From a checkpoint of a small mixture-of-experts model trained on Wikipedia: vocabulary 16384.
Below are experts of layer 7 (counted from 0) of a mixture-of-experts language model. Rows are named router (the router's row for the expert), up (a neuron's input weights, with its number) and show model dimensions 0-127. Each number is 200 + 20 x the weight over its row's rms, rounded and kept within 0 to 999.
After each expert's rows: a language model's description of what the expert responds to. This comes from a sample of Wikipedia text that the model never trained on.

# expert 38
router,232,185,199,180,224,192,184,198,172,179,211,187,205,204,222,193,201,204,220,228,168,266,196,230,191,181,178,145,214,180,199,204,181,193,154,227,209,218,197,206,199,229,240,199,227,179,183,194,209,199,174,207,175,193,202,197,199,208,251,224,192,224,207,201,191,182,221,232,210,180,196,180,220,212,200,209,193,218,212,194,217,200,183,194,192,213,268,228,170,219,210,173,207,194,195,230,222,191,213,215,193,216,220,201,216,195,222,203,190,217,216,196,209,202,179,183,215,205,184,195,199,172,210,164,178,178,225,210
up0,219,170,218,187,228,196,171,209,203,166,194,161,230,213,202,229,232,218,192,212,185,174,200,225,219,197,209,170,181,227,147,174,211,201,189,207,238,220,199,220,189,196,176,227,215,200,185,228,205,177,199,190,205,204,220,216,193,177,194,179,182,232,199,196,232,181,224,214,210,205,215,183,202,226,201,172,178,222,201,189,204,174,166,220,182,220,204,218,193,168,209,189,231,189,204,195,180,176,187,188,225,168,234,210,211,188,217,182,209,182,238,163,173,195,238,189,221,207,215,209,215,229,171,188,179,207,197,205
up1,239,196,206,183,220,206,180,211,209,183,213,162,258,214,198,196,212,212,196,188,219,234,222,232,175,204,210,149,233,212,200,212,163,188,185,188,205,218,240,206,172,223,222,215,218,216,199,217,197,187,190,189,175,172,208,198,172,180,217,193,233,223,205,197,207,181,224,191,200,224,173,189,210,181,202,220,202,183,215,207,240,181,235,205,199,181,233,238,234,183,208,197,195,203,195,235,197,218,185,196,172,212,187,183,193,182,218,189,228,215,224,205,169,202,160,202,221,214,217,203,209,178,221,174,199,212,197,182
up2,206,186,194,161,198,189,206,203,188,224,219,184,209,172,213,185,178,202,217,229,203,244,199,192,221,170,196,186,220,232,184,207,206,214,157,181,217,195,230,213,223,233,201,181,233,175,197,211,207,227,184,191,159,175,202,163,217,197,198,212,205,226,209,204,200,212,201,184,192,192,208,150,223,168,207,231,190,215,208,189,250,230,209,198,178,235,218,233,196,236,199,200,210,189,214,225,232,224,186,202,233,220,220,225,176,213,204,177,178,188,219,231,205,198,174,208,170,206,202,210,195,206,209,170,191,185,196,217
What it handles: Object pronouns, reflexives, auxiliaries and adverbs inside verb phrases, such as himself, them, also, not, been, often.

# expert 7
router,217,176,156,228,229,186,231,220,206,210,215,244,229,185,212,192,175,195,222,182,173,201,195,204,172,208,188,162,187,169,202,245,218,222,217,182,182,190,217,214,211,217,196,178,195,201,194,204,194,219,199,194,220,177,201,233,232,219,200,224,209,217,213,202,191,179,224,192,244,200,192,186,228,176,204,203,186,193,210,187,199,225,140,210,208,201,212,199,197,223,179,187,201,199,213,220,212,189,211,218,187,209,198,177,205,181,190,237,198,218,218,168,177,176,203,214,199,185,176,235,237,205,252,178,200,169,207,208
up0,214,210,176,227,199,208,207,201,172,186,188,229,194,183,225,160,205,217,233,226,168,206,188,212,200,209,207,178,204,178,190,194,188,215,218,214,196,212,197,201,191,198,187,167,208,178,186,193,195,185,181,180,223,201,183,221,186,167,239,180,171,209,163,194,189,206,193,178,202,210,199,203,214,205,202,201,164,194,225,196,190,225,191,194,213,197,216,228,161,232,233,227,221,190,242,218,180,195,193,210,160,208,197,162,246,230,210,175,234,176,166,188,180,182,187,188,196,235,231,197,225,192,204,187,167,174,212,228
up1,214,191,182,173,186,189,198,176,169,225,215,236,224,193,196,193,176,215,218,181,197,194,224,175,162,217,206,181,175,204,233,230,195,197,206,160,199,221,209,234,174,216,171,173,206,173,188,195,205,161,180,214,193,208,171,218,217,194,212,201,232,205,196,153,197,189,209,192,232,203,194,174,207,211,192,216,169,190,213,220,201,182,177,171,208,188,209,220,189,186,203,166,201,228,193,187,189,177,194,229,127,205,206,177,175,220,187,199,183,199,207,196,181,220,193,209,197,195,206,219,239,221,171,191,222,180,214,224
up2,226,216,182,172,219,229,203,194,185,185,210,202,216,198,232,190,172,207,223,182,224,206,213,218,170,235,226,193,174,200,199,191,203,218,217,192,187,195,187,211,192,227,178,210,224,178,179,181,198,207,210,156,195,223,171,200,205,162,207,183,216,236,183,153,175,155,214,208,240,206,186,183,199,181,185,168,185,204,197,200,200,193,189,207,213,233,207,196,158,209,230,168,205,196,203,214,137,162,189,221,197,194,212,202,219,200,176,212,214,187,212,199,181,183,190,179,221,214,210,207,228,222,184,203,182,185,170,174
What it handles: Separators in lists and tables, such as semicolons, colons, dashes and pipes, plus country codes like ESP, JPN, MEX in sports results.

# expert 1
router,203,174,194,209,232,219,221,186,181,216,180,218,205,193,243,216,168,236,196,199,187,205,200,211,161,199,199,191,212,213,187,193,192,204,211,215,201,272,168,208,178,244,168,206,191,200,167,140,217,213,167,192,170,203,200,185,185,198,200,177,214,205,199,185,174,187,222,203,201,197,188,179,198,176,190,166,184,202,204,170,210,215,194,195,200,163,224,207,175,191,174,185,225,198,222,221,189,167,188,188,193,222,235,188,191,205,168,193,211,218,211,188,197,182,202,183,243,199,226,214,196,223,233,211,194,198,206,213
up7,203,218,216,189,222,200,204,211,233,213,202,229,240,194,202,226,168,234,191,192,192,198,224,202,223,239,163,222,222,142,191,221,201,200,227,230,218,251,200,208,193,198,205,236,227,215,236,205,200,199,217,188,216,195,191,172,182,205,216,222,179,216,180,199,212,214,205,208,216,190,220,198,196,176,208,183,194,195,180,175,197,201,199,162,197,164,211,212,176,179,199,197,179,172,203,227,185,199,179,184,161,241,217,217,216,196,182,196,216,172,193,216,221,199,175,159,217,203,203,210,218,219,213,154,193,192,185,204
up8,207,194,209,221,208,204,215,224,200,222,167,199,184,206,233,215,203,189,215,156,184,185,176,206,247,214,222,187,193,182,213,172,220,192,205,188,219,203,204,168,200,208,190,180,202,214,181,195,203,221,182,202,187,193,235,200,182,179,210,182,212,224,180,186,153,198,217,195,224,181,206,170,205,219,174,222,229,191,208,188,190,171,206,184,193,187,229,267,168,219,207,172,185,223,195,197,233,177,201,191,172,190,196,195,175,197,212,177,185,193,165,204,211,183,188,179,166,212,205,240,244,181,231,222,183,186,186,205
up9,201,176,219,213,217,210,194,216,182,224,196,203,221,195,195,208,195,233,225,174,156,193,167,225,205,222,214,167,219,195,152,210,210,177,194,201,165,209,221,194,199,207,183,200,202,210,207,188,215,249,173,184,205,185,188,215,195,211,206,166,186,168,201,182,180,183,212,179,220,166,195,192,174,211,173,189,179,200,189,187,230,225,180,195,204,201,239,201,251,194,199,168,245,203,210,235,196,218,218,192,210,215,229,205,241,225,207,217,168,188,186,182,199,179,180,156,198,200,219,202,191,196,186,198,159,195,207,198
What it handles: Number pieces after currency signs, commas or degree marks in money, coordinates and scores, such as $8.5, 2,667, 46.15; also acronym pieces.

# expert 43
router,218,182,187,209,237,172,235,205,187,194,151,207,222,201,235,208,177,241,197,195,203,220,195,214,187,183,188,161,168,211,196,203,209,203,203,214,197,244,196,211,156,219,192,206,220,202,176,131,199,216,168,188,174,189,211,181,195,196,232,197,193,213,215,200,210,191,237,219,182,173,180,210,189,187,177,183,169,190,201,184,199,228,167,236,200,210,211,220,178,227,201,192,199,208,215,219,217,201,176,220,178,210,209,202,212,198,184,219,212,219,202,211,199,195,204,149,194,194,214,220,223,187,210,206,151,197,214,202
up7,216,194,198,217,197,176,226,185,168,177,193,200,170,184,181,162,213,213,196,210,190,191,189,186,227,176,185,179,168,208,147,203,236,187,221,189,148,184,227,197,175,185,198,240,214,171,215,212,187,209,174,214,218,213,212,201,200,215,201,198,183,213,213,200,171,202,192,189,198,166,150,191,251,191,199,193,184,162,162,215,226,205,209,180,183,233,217,189,188,188,238,213,206,209,219,197,193,208,187,223,183,195,227,218,207,232,196,189,192,180,204,215,178,209,213,199,184,171,189,175,194,197,204,171,168,181,186,189
up8,178,178,188,223,181,179,205,208,180,181,181,197,193,169,183,217,189,193,220,204,209,213,197,184,199,214,169,172,184,178,174,201,201,207,205,190,203,204,225,224,174,168,221,192,205,190,218,233,179,193,221,196,201,236,185,185,192,212,211,191,231,188,197,193,147,173,172,196,166,209,204,231,209,191,205,205,234,186,203,206,203,190,196,189,185,250,230,164,177,201,189,179,193,202,185,175,158,190,209,182,229,196,191,202,224,147,176,163,190,187,196,174,183,158,171,190,191,221,221,211,225,219,212,224,191,232,218,189
up9,204,174,199,197,213,220,244,254,175,147,184,185,201,232,206,225,191,213,178,207,174,195,211,191,188,154,225,179,180,168,187,188,208,191,207,221,171,213,210,196,186,191,175,193,207,192,208,202,212,212,229,195,188,195,191,176,181,203,225,197,194,197,214,200,196,202,208,212,189,199,164,216,198,167,188,222,197,167,187,244,205,213,176,223,197,211,229,243,191,199,215,247,203,169,208,206,212,200,194,233,198,200,184,192,253,205,196,177,218,184,217,204,233,209,206,201,211,187,168,204,175,175,221,209,193,166,198,227
What it handles: Middle digit pieces of large numbers and 1900s years after a comma, $ or pipe, such as 1,434 people, 8,391, $890,600.

# expert 18
router,208,201,148,205,240,201,202,209,220,193,214,219,216,208,221,175,189,218,180,224,208,196,224,198,181,197,203,195,204,215,214,226,219,203,208,193,190,201,193,252,202,215,187,181,180,218,167,217,202,179,176,211,199,191,228,214,231,195,227,207,185,230,201,199,176,167,228,194,249,195,210,195,186,158,212,184,208,194,229,178,222,198,167,195,208,183,220,201,181,208,221,191,197,211,196,210,196,154,196,206,179,207,213,209,209,195,226,244,244,193,214,174,175,176,160,209,192,216,221,209,238,233,206,189,184,188,161,184
up0,195,191,203,197,178,211,207,231,225,178,209,210,195,215,218,189,181,198,196,198,204,207,174,179,183,185,232,216,184,212,226,167,192,214,197,179,191,242,189,229,212,215,157,211,215,204,188,193,163,198,175,232,231,210,229,192,210,197,202,197,193,205,203,205,164,186,210,190,208,221,175,188,193,182,225,214,193,194,230,210,211,197,213,196,201,227,238,176,155,216,238,189,208,195,192,214,180,152,225,166,218,220,210,198,225,167,216,248,198,182,178,211,190,169,217,196,202,196,241,220,228,218,229,188,185,207,213,161
up1,214,236,152,171,191,179,193,176,224,216,189,204,188,213,215,196,200,175,206,198,209,230,208,212,227,209,213,171,229,230,170,181,203,204,215,196,194,218,210,214,210,214,152,191,191,222,208,222,188,168,184,171,195,176,222,204,204,224,206,231,186,227,187,193,195,166,201,172,217,230,198,207,216,191,179,160,232,195,227,188,210,222,167,184,199,177,205,232,175,216,211,213,210,151,217,198,177,205,177,205,214,199,175,231,181,167,215,206,210,180,207,176,205,182,217,186,217,204,200,205,220,193,217,209,155,200,161,185
up2,170,210,165,214,201,221,200,225,240,191,219,218,216,199,197,187,181,223,181,213,163,196,210,199,211,184,194,198,199,204,165,193,200,180,199,208,151,209,184,225,189,238,198,175,190,209,205,175,207,221,184,240,188,187,234,203,193,209,205,189,198,221,189,194,215,230,206,265,235,196,222,189,181,174,216,199,269,180,207,189,202,188,196,201,220,208,205,217,175,215,193,186,214,187,190,194,211,216,164,214,195,231,194,179,181,166,184,205,209,198,199,147,192,200,200,219,211,230,188,183,226,193,196,221,183,190,208,170
What it handles: Table pipes and connectives in filmography, discography and album pages, such as "directed by X and starring", Label:, Released:, Genre:, Best.

# expert 0
router,220,191,190,155,226,229,204,193,210,183,189,188,222,169,243,173,197,230,192,230,186,220,210,218,199,194,220,193,209,207,190,223,198,214,178,210,182,224,179,205,211,235,200,204,205,151,199,192,185,205,205,191,174,198,184,176,208,200,231,178,196,219,238,174,191,171,217,229,222,207,155,185,214,197,191,199,208,223,213,220,238,185,188,187,214,215,231,221,213,197,206,182,234,177,220,189,176,168,238,193,191,197,202,204,257,223,171,196,234,177,245,190,215,209,179,205,218,217,193,213,207,197,211,192,196,196,204,200
up0,224,218,221,195,220,206,196,206,184,231,214,197,196,178,231,207,198,212,228,164,215,230,216,176,169,188,194,221,203,223,180,212,227,223,165,195,195,207,188,208,191,184,208,217,195,177,211,165,192,243,223,203,192,223,175,220,212,175,179,198,217,223,200,213,195,187,198,193,190,182,173,189,219,229,173,227,203,210,199,198,201,203,204,168,205,207,197,227,208,239,182,206,205,195,207,202,209,183,231,210,189,204,205,226,212,165,186,190,217,200,190,216,258,191,169,230,214,199,184,250,211,234,197,133,226,183,212,187
up1,253,196,204,175,204,197,208,223,196,217,202,213,204,216,219,188,216,215,216,182,192,181,230,202,234,191,230,197,165,223,186,215,194,169,221,175,146,222,198,199,198,202,192,180,229,229,210,202,188,186,206,217,178,181,207,179,214,172,198,165,211,237,236,191,187,182,224,190,207,258,159,201,208,182,201,202,188,196,219,196,183,172,228,214,195,182,224,209,212,186,207,184,164,197,253,214,230,208,204,209,207,201,186,175,189,224,161,178,189,214,236,176,214,198,183,210,182,198,197,212,209,194,185,211,197,214,220,188
up2,201,223,192,189,201,220,226,181,197,221,193,175,213,185,231,193,191,226,201,192,192,184,239,212,168,189,175,223,211,184,199,210,213,229,196,158,219,211,179,215,214,209,197,211,218,174,191,202,201,209,180,186,197,213,206,217,191,199,237,207,199,227,178,192,192,161,191,206,204,222,192,204,189,198,186,183,189,217,187,196,218,175,160,179,200,198,212,201,211,222,216,189,257,233,230,161,204,217,216,233,174,205,213,182,194,187,166,181,225,211,151,198,211,195,181,203,185,236,221,174,184,187,174,137,198,236,205,200
What it handles: Copular verbs like was, is, been, and located/situated in descriptive openings, plus infobox field labels and dash list items (Location, Interactive map, Area).

# expert 9
router,206,200,182,180,193,197,227,194,209,235,188,219,221,190,248,204,180,227,169,207,181,207,185,225,178,190,183,173,191,207,184,202,224,208,166,221,177,200,194,220,168,207,184,200,214,182,201,188,182,208,190,191,192,194,201,186,181,153,221,188,189,194,219,196,182,200,233,203,189,192,202,219,177,178,196,193,201,195,201,197,204,213,194,232,212,190,213,190,152,199,204,188,177,155,218,193,226,204,161,214,195,233,205,213,199,184,169,190,224,224,230,188,150,138,187,174,176,217,214,226,218,208,217,236,172,210,216,220
up0,247,204,213,212,177,209,167,203,201,173,182,232,216,217,220,208,201,219,176,227,205,173,183,230,182,184,196,178,203,196,177,189,199,187,182,179,227,202,202,183,191,226,210,199,200,183,189,226,177,220,203,209,197,199,198,153,217,192,197,200,228,215,233,167,207,239,208,198,203,215,197,200,218,181,193,201,240,214,203,189,177,223,203,182,182,175,179,229,187,229,214,217,203,157,204,174,205,206,188,202,177,233,197,214,171,167,220,185,240,175,213,216,198,161,212,228,186,176,201,189,211,180,235,221,196,204,239,168
up1,200,166,195,173,172,210,200,206,185,189,210,228,199,166,233,205,229,216,187,211,172,188,190,213,199,195,214,204,193,166,195,184,201,198,199,197,207,207,219,187,164,183,203,194,222,179,215,166,239,231,224,180,237,207,213,207,194,184,211,228,171,197,194,225,197,209,217,181,189,198,203,169,162,166,169,186,212,185,242,166,203,193,221,217,227,224,205,166,155,209,182,192,158,192,186,203,196,182,195,234,201,221,195,210,211,171,196,211,213,217,190,174,193,187,175,160,186,205,228,209,197,195,230,163,212,176,217,213
up2,227,195,180,195,200,182,185,191,196,210,168,207,222,206,209,199,197,179,208,187,211,209,194,210,163,191,216,189,171,195,240,175,189,177,193,207,203,200,239,183,212,214,179,199,227,196,190,196,214,190,226,238,167,207,234,170,222,205,199,224,202,169,191,212,210,173,221,186,195,178,187,181,163,215,196,192,218,220,232,189,226,205,229,216,222,171,210,203,199,197,257,183,224,178,242,197,232,191,182,201,157,199,183,216,170,212,169,227,210,233,172,181,205,214,208,240,197,209,194,216,215,211,186,174,217,184,218,225
What it handles: Numeric pieces in infoboxes and statistics: year-range parts like 2003–200(6), 195/196 decades, population counts, decimals, °, km².

# expert 16
router,231,188,187,184,231,178,224,233,203,177,207,235,245,221,210,207,222,223,207,190,182,215,188,203,199,208,230,187,198,188,231,202,184,196,174,227,172,226,204,208,203,217,219,198,216,196,166,182,215,195,184,240,205,209,252,186,210,198,196,192,237,216,237,212,202,185,224,209,266,165,165,194,194,201,168,199,200,190,213,191,214,249,184,216,174,220,208,208,189,190,229,202,209,195,203,181,170,190,200,228,173,210,219,212,204,189,191,212,197,205,203,204,199,214,178,188,205,206,214,184,218,213,231,218,165,214,210,232
up1,208,210,197,198,228,211,229,209,168,214,196,218,207,207,205,201,192,189,210,186,187,193,208,225,197,229,204,200,168,191,205,185,202,165,182,204,193,228,188,196,174,211,184,197,188,190,194,219,172,181,181,226,226,201,249,212,190,198,211,201,203,199,223,194,181,213,206,190,187,228,192,201,216,196,195,195,189,175,157,219,218,185,207,203,173,180,250,180,197,162,159,198,153,200,204,196,134,206,187,260,215,197,204,170,167,207,211,231,195,187,176,225,183,202,197,202,176,185,231,210,213,212,212,161,211,180,176,213
up2,232,245,177,196,203,220,225,190,188,238,189,216,208,207,186,200,204,166,202,226,180,224,212,224,206,199,197,213,199,184,210,230,209,196,170,208,203,198,186,225,204,208,239,210,235,134,180,213,184,192,153,224,220,181,206,198,198,198,179,185,202,209,219,186,186,220,251,221,217,202,171,170,222,193,157,229,198,159,211,169,215,194,211,230,209,202,185,184,212,211,206,193,207,228,202,191,190,198,203,195,186,190,200,206,208,192,212,224,210,205,194,208,217,202,174,155,216,184,175,210,189,212,218,250,213,209,215,217
up3,199,225,218,184,193,184,177,198,211,164,195,216,202,194,225,250,224,217,175,196,186,200,205,203,206,213,197,201,209,168,215,193,213,188,201,176,173,149,166,220,219,215,203,151,181,199,203,197,205,215,201,191,190,201,204,188,183,186,234,199,193,194,207,175,213,197,159,189,199,216,203,200,221,202,219,177,204,205,234,233,220,214,216,221,242,205,174,207,215,208,164,186,206,208,253,172,220,182,212,198,178,184,240,215,178,231,216,198,220,170,223,191,198,232,222,183,237,166,213,175,201,178,231,198,206,204,206,199
What it handles: Prepositions opening a phrase mid-sentence in prose, mostly in, plus on, from, during, after, until, before, by.

# expert 8
router,210,176,159,203,218,214,206,209,188,206,222,216,234,182,227,218,229,198,209,191,214,192,244,209,162,191,187,200,180,179,201,223,220,200,190,197,205,217,207,187,204,237,186,180,191,168,194,197,211,202,190,194,197,167,215,186,215,168,187,223,199,192,232,169,195,219,232,210,243,176,163,217,214,172,185,194,163,172,230,160,201,207,183,204,182,196,223,191,197,217,234,197,214,212,200,175,213,211,224,196,195,239,240,223,201,177,193,211,216,231,213,183,208,158,192,199,221,233,217,220,231,188,219,211,206,204,180,203
up0,244,196,205,204,207,243,223,191,217,244,224,179,218,211,242,185,219,205,209,218,177,189,255,213,152,213,210,160,184,191,212,196,170,207,179,181,208,217,177,200,177,217,167,194,202,159,180,172,203,167,203,208,202,200,222,172,179,191,169,220,211,198,204,207,228,178,219,196,225,203,189,208,207,183,216,200,229,200,203,198,225,212,204,230,213,203,214,195,208,203,231,198,182,189,204,218,217,227,194,188,201,194,210,195,173,223,194,189,216,234,212,171,170,182,178,189,237,201,182,185,198,206,226,178,197,240,198,189
up1,203,182,167,208,219,225,212,199,207,201,226,224,229,196,207,219,229,207,182,174,194,210,179,224,174,186,212,225,197,166,212,220,205,198,223,190,211,225,222,164,229,205,218,202,199,169,180,201,200,250,205,177,183,166,192,189,202,222,242,221,182,208,202,190,160,199,220,239,196,186,221,204,203,189,165,212,178,254,169,191,206,208,192,187,211,206,212,184,196,199,190,209,196,218,212,198,219,199,181,212,207,222,231,201,199,183,224,139,211,201,194,215,177,166,166,223,215,187,228,182,230,194,216,179,211,208,216,206
up2,217,225,199,210,205,194,241,209,174,185,198,211,209,198,172,127,198,176,236,197,234,176,211,209,195,194,186,198,210,181,175,221,215,212,194,221,184,250,201,193,204,195,195,204,213,226,180,211,169,208,174,203,196,186,199,163,198,173,189,204,168,207,201,161,220,179,213,201,188,170,226,205,219,221,196,188,178,206,188,196,216,170,195,181,157,159,181,210,204,184,212,222,217,167,211,192,197,205,207,212,188,212,225,212,206,213,205,213,200,187,190,233,209,160,191,203,221,212,214,217,210,244,219,174,171,171,194,228
What it handles: Heading equals signs, line breaks and table pipes around section titles and tables, such as ===Studio albums===, ==Fossil taxa.

# expert 44
router,211,163,179,214,199,212,193,236,176,178,212,212,227,208,211,223,192,206,238,178,201,211,224,213,197,195,251,173,232,164,199,230,214,210,203,188,170,231,191,223,198,217,211,187,216,159,201,211,229,188,188,190,201,195,205,187,218,212,179,185,205,230,214,213,198,213,221,228,242,181,171,195,217,157,194,212,179,241,200,201,216,244,202,226,174,211,188,228,195,193,203,207,210,183,249,184,191,171,210,208,189,210,227,206,233,166,202,217,203,220,181,190,201,207,185,173,214,183,215,203,185,214,216,222,190,183,187,220
up0,178,203,194,196,178,185,150,195,199,212,226,233,250,208,190,211,214,180,199,174,185,198,193,174,185,187,176,224,185,206,189,211,191,209,216,246,199,216,205,206,200,228,222,236,198,187,204,180,210,188,191,183,211,165,199,183,231,212,207,176,181,218,233,193,202,189,220,213,230,187,195,194,194,190,243,180,171,200,191,174,171,187,209,192,187,201,217,202,185,202,173,234,191,180,187,232,250,183,176,197,198,182,214,243,178,188,200,226,202,188,194,185,218,179,175,174,187,195,252,165,209,199,186,211,173,192,190,176
up1,237,181,194,219,225,218,180,160,206,205,178,201,220,234,196,198,209,224,234,217,212,207,204,171,224,207,247,194,218,184,207,218,230,178,209,185,163,204,192,184,173,184,207,179,167,170,163,205,170,200,183,179,157,235,209,199,191,214,216,187,206,201,218,182,216,215,190,180,203,169,186,188,172,184,180,184,187,181,207,183,190,232,235,199,218,219,204,181,186,192,195,180,196,190,246,165,185,224,192,217,222,205,186,191,195,216,206,205,229,217,209,213,168,191,232,182,221,198,226,200,210,183,218,157,196,199,192,186
up2,245,213,170,189,197,192,213,197,222,216,200,207,185,155,217,210,178,165,182,196,192,205,182,221,199,218,219,200,208,198,176,225,197,177,194,199,187,194,208,189,152,209,200,216,211,191,185,198,194,234,194,247,193,190,201,205,190,187,201,202,215,223,188,210,221,158,203,223,216,204,187,196,187,195,171,167,203,179,206,215,227,209,173,189,202,188,186,208,185,184,188,211,203,169,206,201,173,215,226,161,190,196,218,202,240,164,171,160,212,225,187,160,202,186,156,205,235,233,238,185,215,229,204,208,180,175,184,179
What it handles: Prepositions and verbs heading a phrase after a verb or noun, such as participate in, for a living, during, make, improve.

# expert 35
router,225,197,169,188,234,186,214,214,158,218,173,211,211,187,223,197,186,231,209,206,209,190,207,217,176,207,180,188,214,222,184,233,214,216,211,218,196,243,189,209,212,216,191,191,198,165,192,148,207,257,189,225,166,209,188,204,189,193,206,231,229,239,180,171,166,178,204,196,204,170,194,189,188,162,176,195,177,194,183,180,228,202,168,210,174,187,228,206,195,202,176,209,232,185,190,197,197,194,202,182,192,211,213,195,212,215,163,197,239,216,208,170,194,205,200,185,198,222,204,219,207,193,247,183,201,201,207,182
up1,192,215,187,215,216,200,191,169,181,240,234,201,209,169,242,210,199,194,204,189,222,189,221,204,165,208,172,197,189,196,221,258,212,198,187,210,204,226,192,194,236,202,198,198,195,190,192,156,190,246,213,232,175,200,180,186,186,220,197,225,214,222,220,182,212,213,206,189,213,168,171,183,198,170,214,205,173,211,191,156,217,200,163,209,179,192,244,205,211,184,219,222,217,168,166,235,214,218,195,199,197,194,206,220,207,205,212,210,219,220,224,184,223,212,195,200,213,215,183,213,203,187,223,152,180,206,208,189
up2,196,199,188,202,221,227,210,226,192,212,181,205,226,164,202,189,207,200,173,235,185,199,180,179,208,194,227,220,227,203,207,194,185,180,190,201,209,170,196,212,171,209,198,162,200,183,187,177,207,220,218,227,217,193,199,164,227,227,176,239,228,221,209,199,152,209,178,159,218,191,207,174,217,192,197,177,233,197,218,207,223,204,205,209,167,200,212,188,168,200,205,198,227,159,182,194,206,216,193,157,237,229,186,223,221,165,208,206,210,199,205,217,230,218,218,217,197,233,210,171,221,184,207,190,216,175,217,227
up3,205,243,168,190,206,176,185,230,172,199,228,196,214,182,249,183,227,224,180,200,214,198,213,196,192,187,220,195,213,192,209,237,161,188,216,211,191,229,209,193,210,214,189,184,164,183,190,212,220,214,162,204,196,218,188,188,188,198,172,189,250,218,175,214,210,180,210,230,190,204,227,224,233,218,177,192,173,188,205,182,200,209,208,169,221,223,185,218,226,172,196,207,192,156,216,179,171,203,169,201,166,196,206,208,185,206,218,191,225,188,187,182,201,197,175,198,217,201,191,201,186,158,230,200,218,173,182,166
What it handles: Capital letters, digits and symbols inside acronyms, codes, Roman numerals and coordinates, such as DSCO-V-R, P-C-PA, FF-G-62, LX-V-I.

# expert 6
router,222,184,145,219,231,172,205,210,188,199,199,199,238,192,216,211,165,227,212,219,184,206,206,195,189,191,176,156,204,186,198,229,203,196,201,193,201,199,186,180,214,181,208,212,198,175,181,197,213,218,179,181,181,203,192,202,182,235,238,202,232,213,185,172,196,170,236,213,208,158,186,192,178,162,175,187,177,180,207,208,219,225,184,228,198,218,238,214,203,192,198,218,197,224,206,241,174,204,242,198,214,197,203,208,220,227,171,179,215,190,212,174,196,174,167,171,232,210,202,221,197,234,215,199,188,205,191,212
up0,247,185,248,176,197,230,226,247,192,195,234,242,167,192,251,174,174,202,236,186,180,226,219,218,184,200,210,206,195,201,196,207,201,229,176,207,167,209,163,216,190,215,208,192,197,194,188,209,194,202,207,209,238,179,194,195,183,204,208,192,201,195,200,207,192,180,230,212,230,202,200,214,207,182,217,172,172,226,224,163,155,199,180,213,210,196,192,238,174,220,201,165,224,194,205,215,176,172,186,218,187,202,214,194,206,199,213,194,202,174,231,202,172,189,208,210,194,210,203,219,226,202,231,204,196,193,208,202
up1,212,216,178,167,181,194,206,179,163,230,147,185,203,178,216,195,200,211,200,196,203,207,194,186,174,185,227,198,207,213,194,188,182,180,211,190,213,194,193,198,182,223,216,215,185,169,183,163,155,226,179,211,225,213,219,199,215,216,168,155,209,185,204,186,175,157,172,198,203,215,194,216,170,201,170,146,182,214,178,232,223,187,208,222,214,212,206,219,190,223,218,204,205,226,200,195,182,182,206,249,195,222,185,205,243,196,200,198,210,188,173,197,205,195,213,210,223,219,254,190,206,190,200,180,197,186,212,190
up2,241,203,189,197,223,185,167,209,167,198,206,237,244,188,221,157,187,203,202,200,186,232,201,198,176,200,188,166,189,180,220,231,228,189,194,163,219,193,173,210,212,214,215,191,191,189,175,204,232,174,162,227,208,212,206,171,250,223,194,218,208,220,220,204,194,204,229,207,187,200,181,202,178,197,155,198,181,186,182,178,197,207,208,189,186,210,215,217,199,202,179,235,184,216,220,202,170,230,221,197,182,225,205,202,231,179,196,155,207,210,197,209,169,198,186,174,213,181,221,181,215,168,210,217,198,180,211,193
What it handles: LaTeX and formula tokens such as backslashes, braces, underscores and subscripts, plus digits and unit fragments in technical notation (UTC+, mm, chess moves).

# expert 10
router,200,211,196,173,178,231,219,213,173,204,200,210,208,163,233,190,196,200,227,213,179,241,182,189,188,188,220,195,206,200,213,218,179,209,202,169,192,222,216,197,170,219,219,184,192,191,206,206,178,188,192,195,190,187,203,178,202,210,206,184,238,217,214,199,156,192,212,200,207,215,198,176,207,140,184,178,177,213,203,206,205,179,206,199,206,172,255,223,204,195,196,183,219,192,209,192,186,195,224,190,147,224,207,232,222,177,181,210,196,165,213,168,201,149,152,187,181,215,209,187,209,170,198,172,184,196,221,217
up0,227,198,214,173,163,240,206,200,176,223,234,225,200,205,199,220,224,203,216,220,158,206,198,182,181,179,208,214,191,190,245,209,209,229,209,188,185,229,207,163,154,196,237,202,205,177,224,180,187,186,183,220,188,229,181,144,199,201,194,208,170,227,224,214,200,176,189,203,214,179,189,231,190,171,199,193,196,228,204,183,215,165,200,200,199,205,217,221,182,190,183,197,219,186,211,169,203,193,201,190,165,199,219,201,197,194,182,217,185,202,225,171,214,196,188,209,188,204,188,172,233,203,201,167,179,170,240,205
up1,205,201,204,151,183,207,206,198,204,184,224,187,231,186,204,210,177,186,178,174,176,249,217,190,143,196,208,188,222,210,237,214,182,208,188,206,202,198,208,218,169,220,221,182,184,202,200,195,210,180,201,176,215,223,218,153,227,221,188,234,227,239,175,223,201,220,193,204,196,183,196,213,227,220,202,197,216,199,217,202,200,179,176,172,179,177,210,218,191,206,227,170,226,177,183,213,183,196,212,167,170,229,201,185,185,187,204,215,210,163,212,198,200,169,204,195,190,205,237,192,200,219,160,176,184,209,171,218
up2,217,209,177,189,187,202,202,205,189,233,173,190,222,209,233,174,199,223,190,196,197,182,229,169,198,216,216,199,180,229,204,208,190,205,214,201,200,181,209,208,224,203,184,165,220,206,225,201,230,230,182,204,185,212,226,170,213,205,205,194,236,187,237,205,201,146,198,223,191,252,188,198,204,150,186,168,202,178,195,204,185,174,193,192,194,167,214,182,255,213,213,178,176,222,191,206,187,210,223,225,168,189,184,196,235,213,203,229,165,208,209,182,197,222,175,218,192,185,216,218,210,207,208,156,193,192,218,201
What it handles: Wikipedia section headings and infobox or list labels like ==Career==, See also==, Coat of arms, Personal information, Youth career.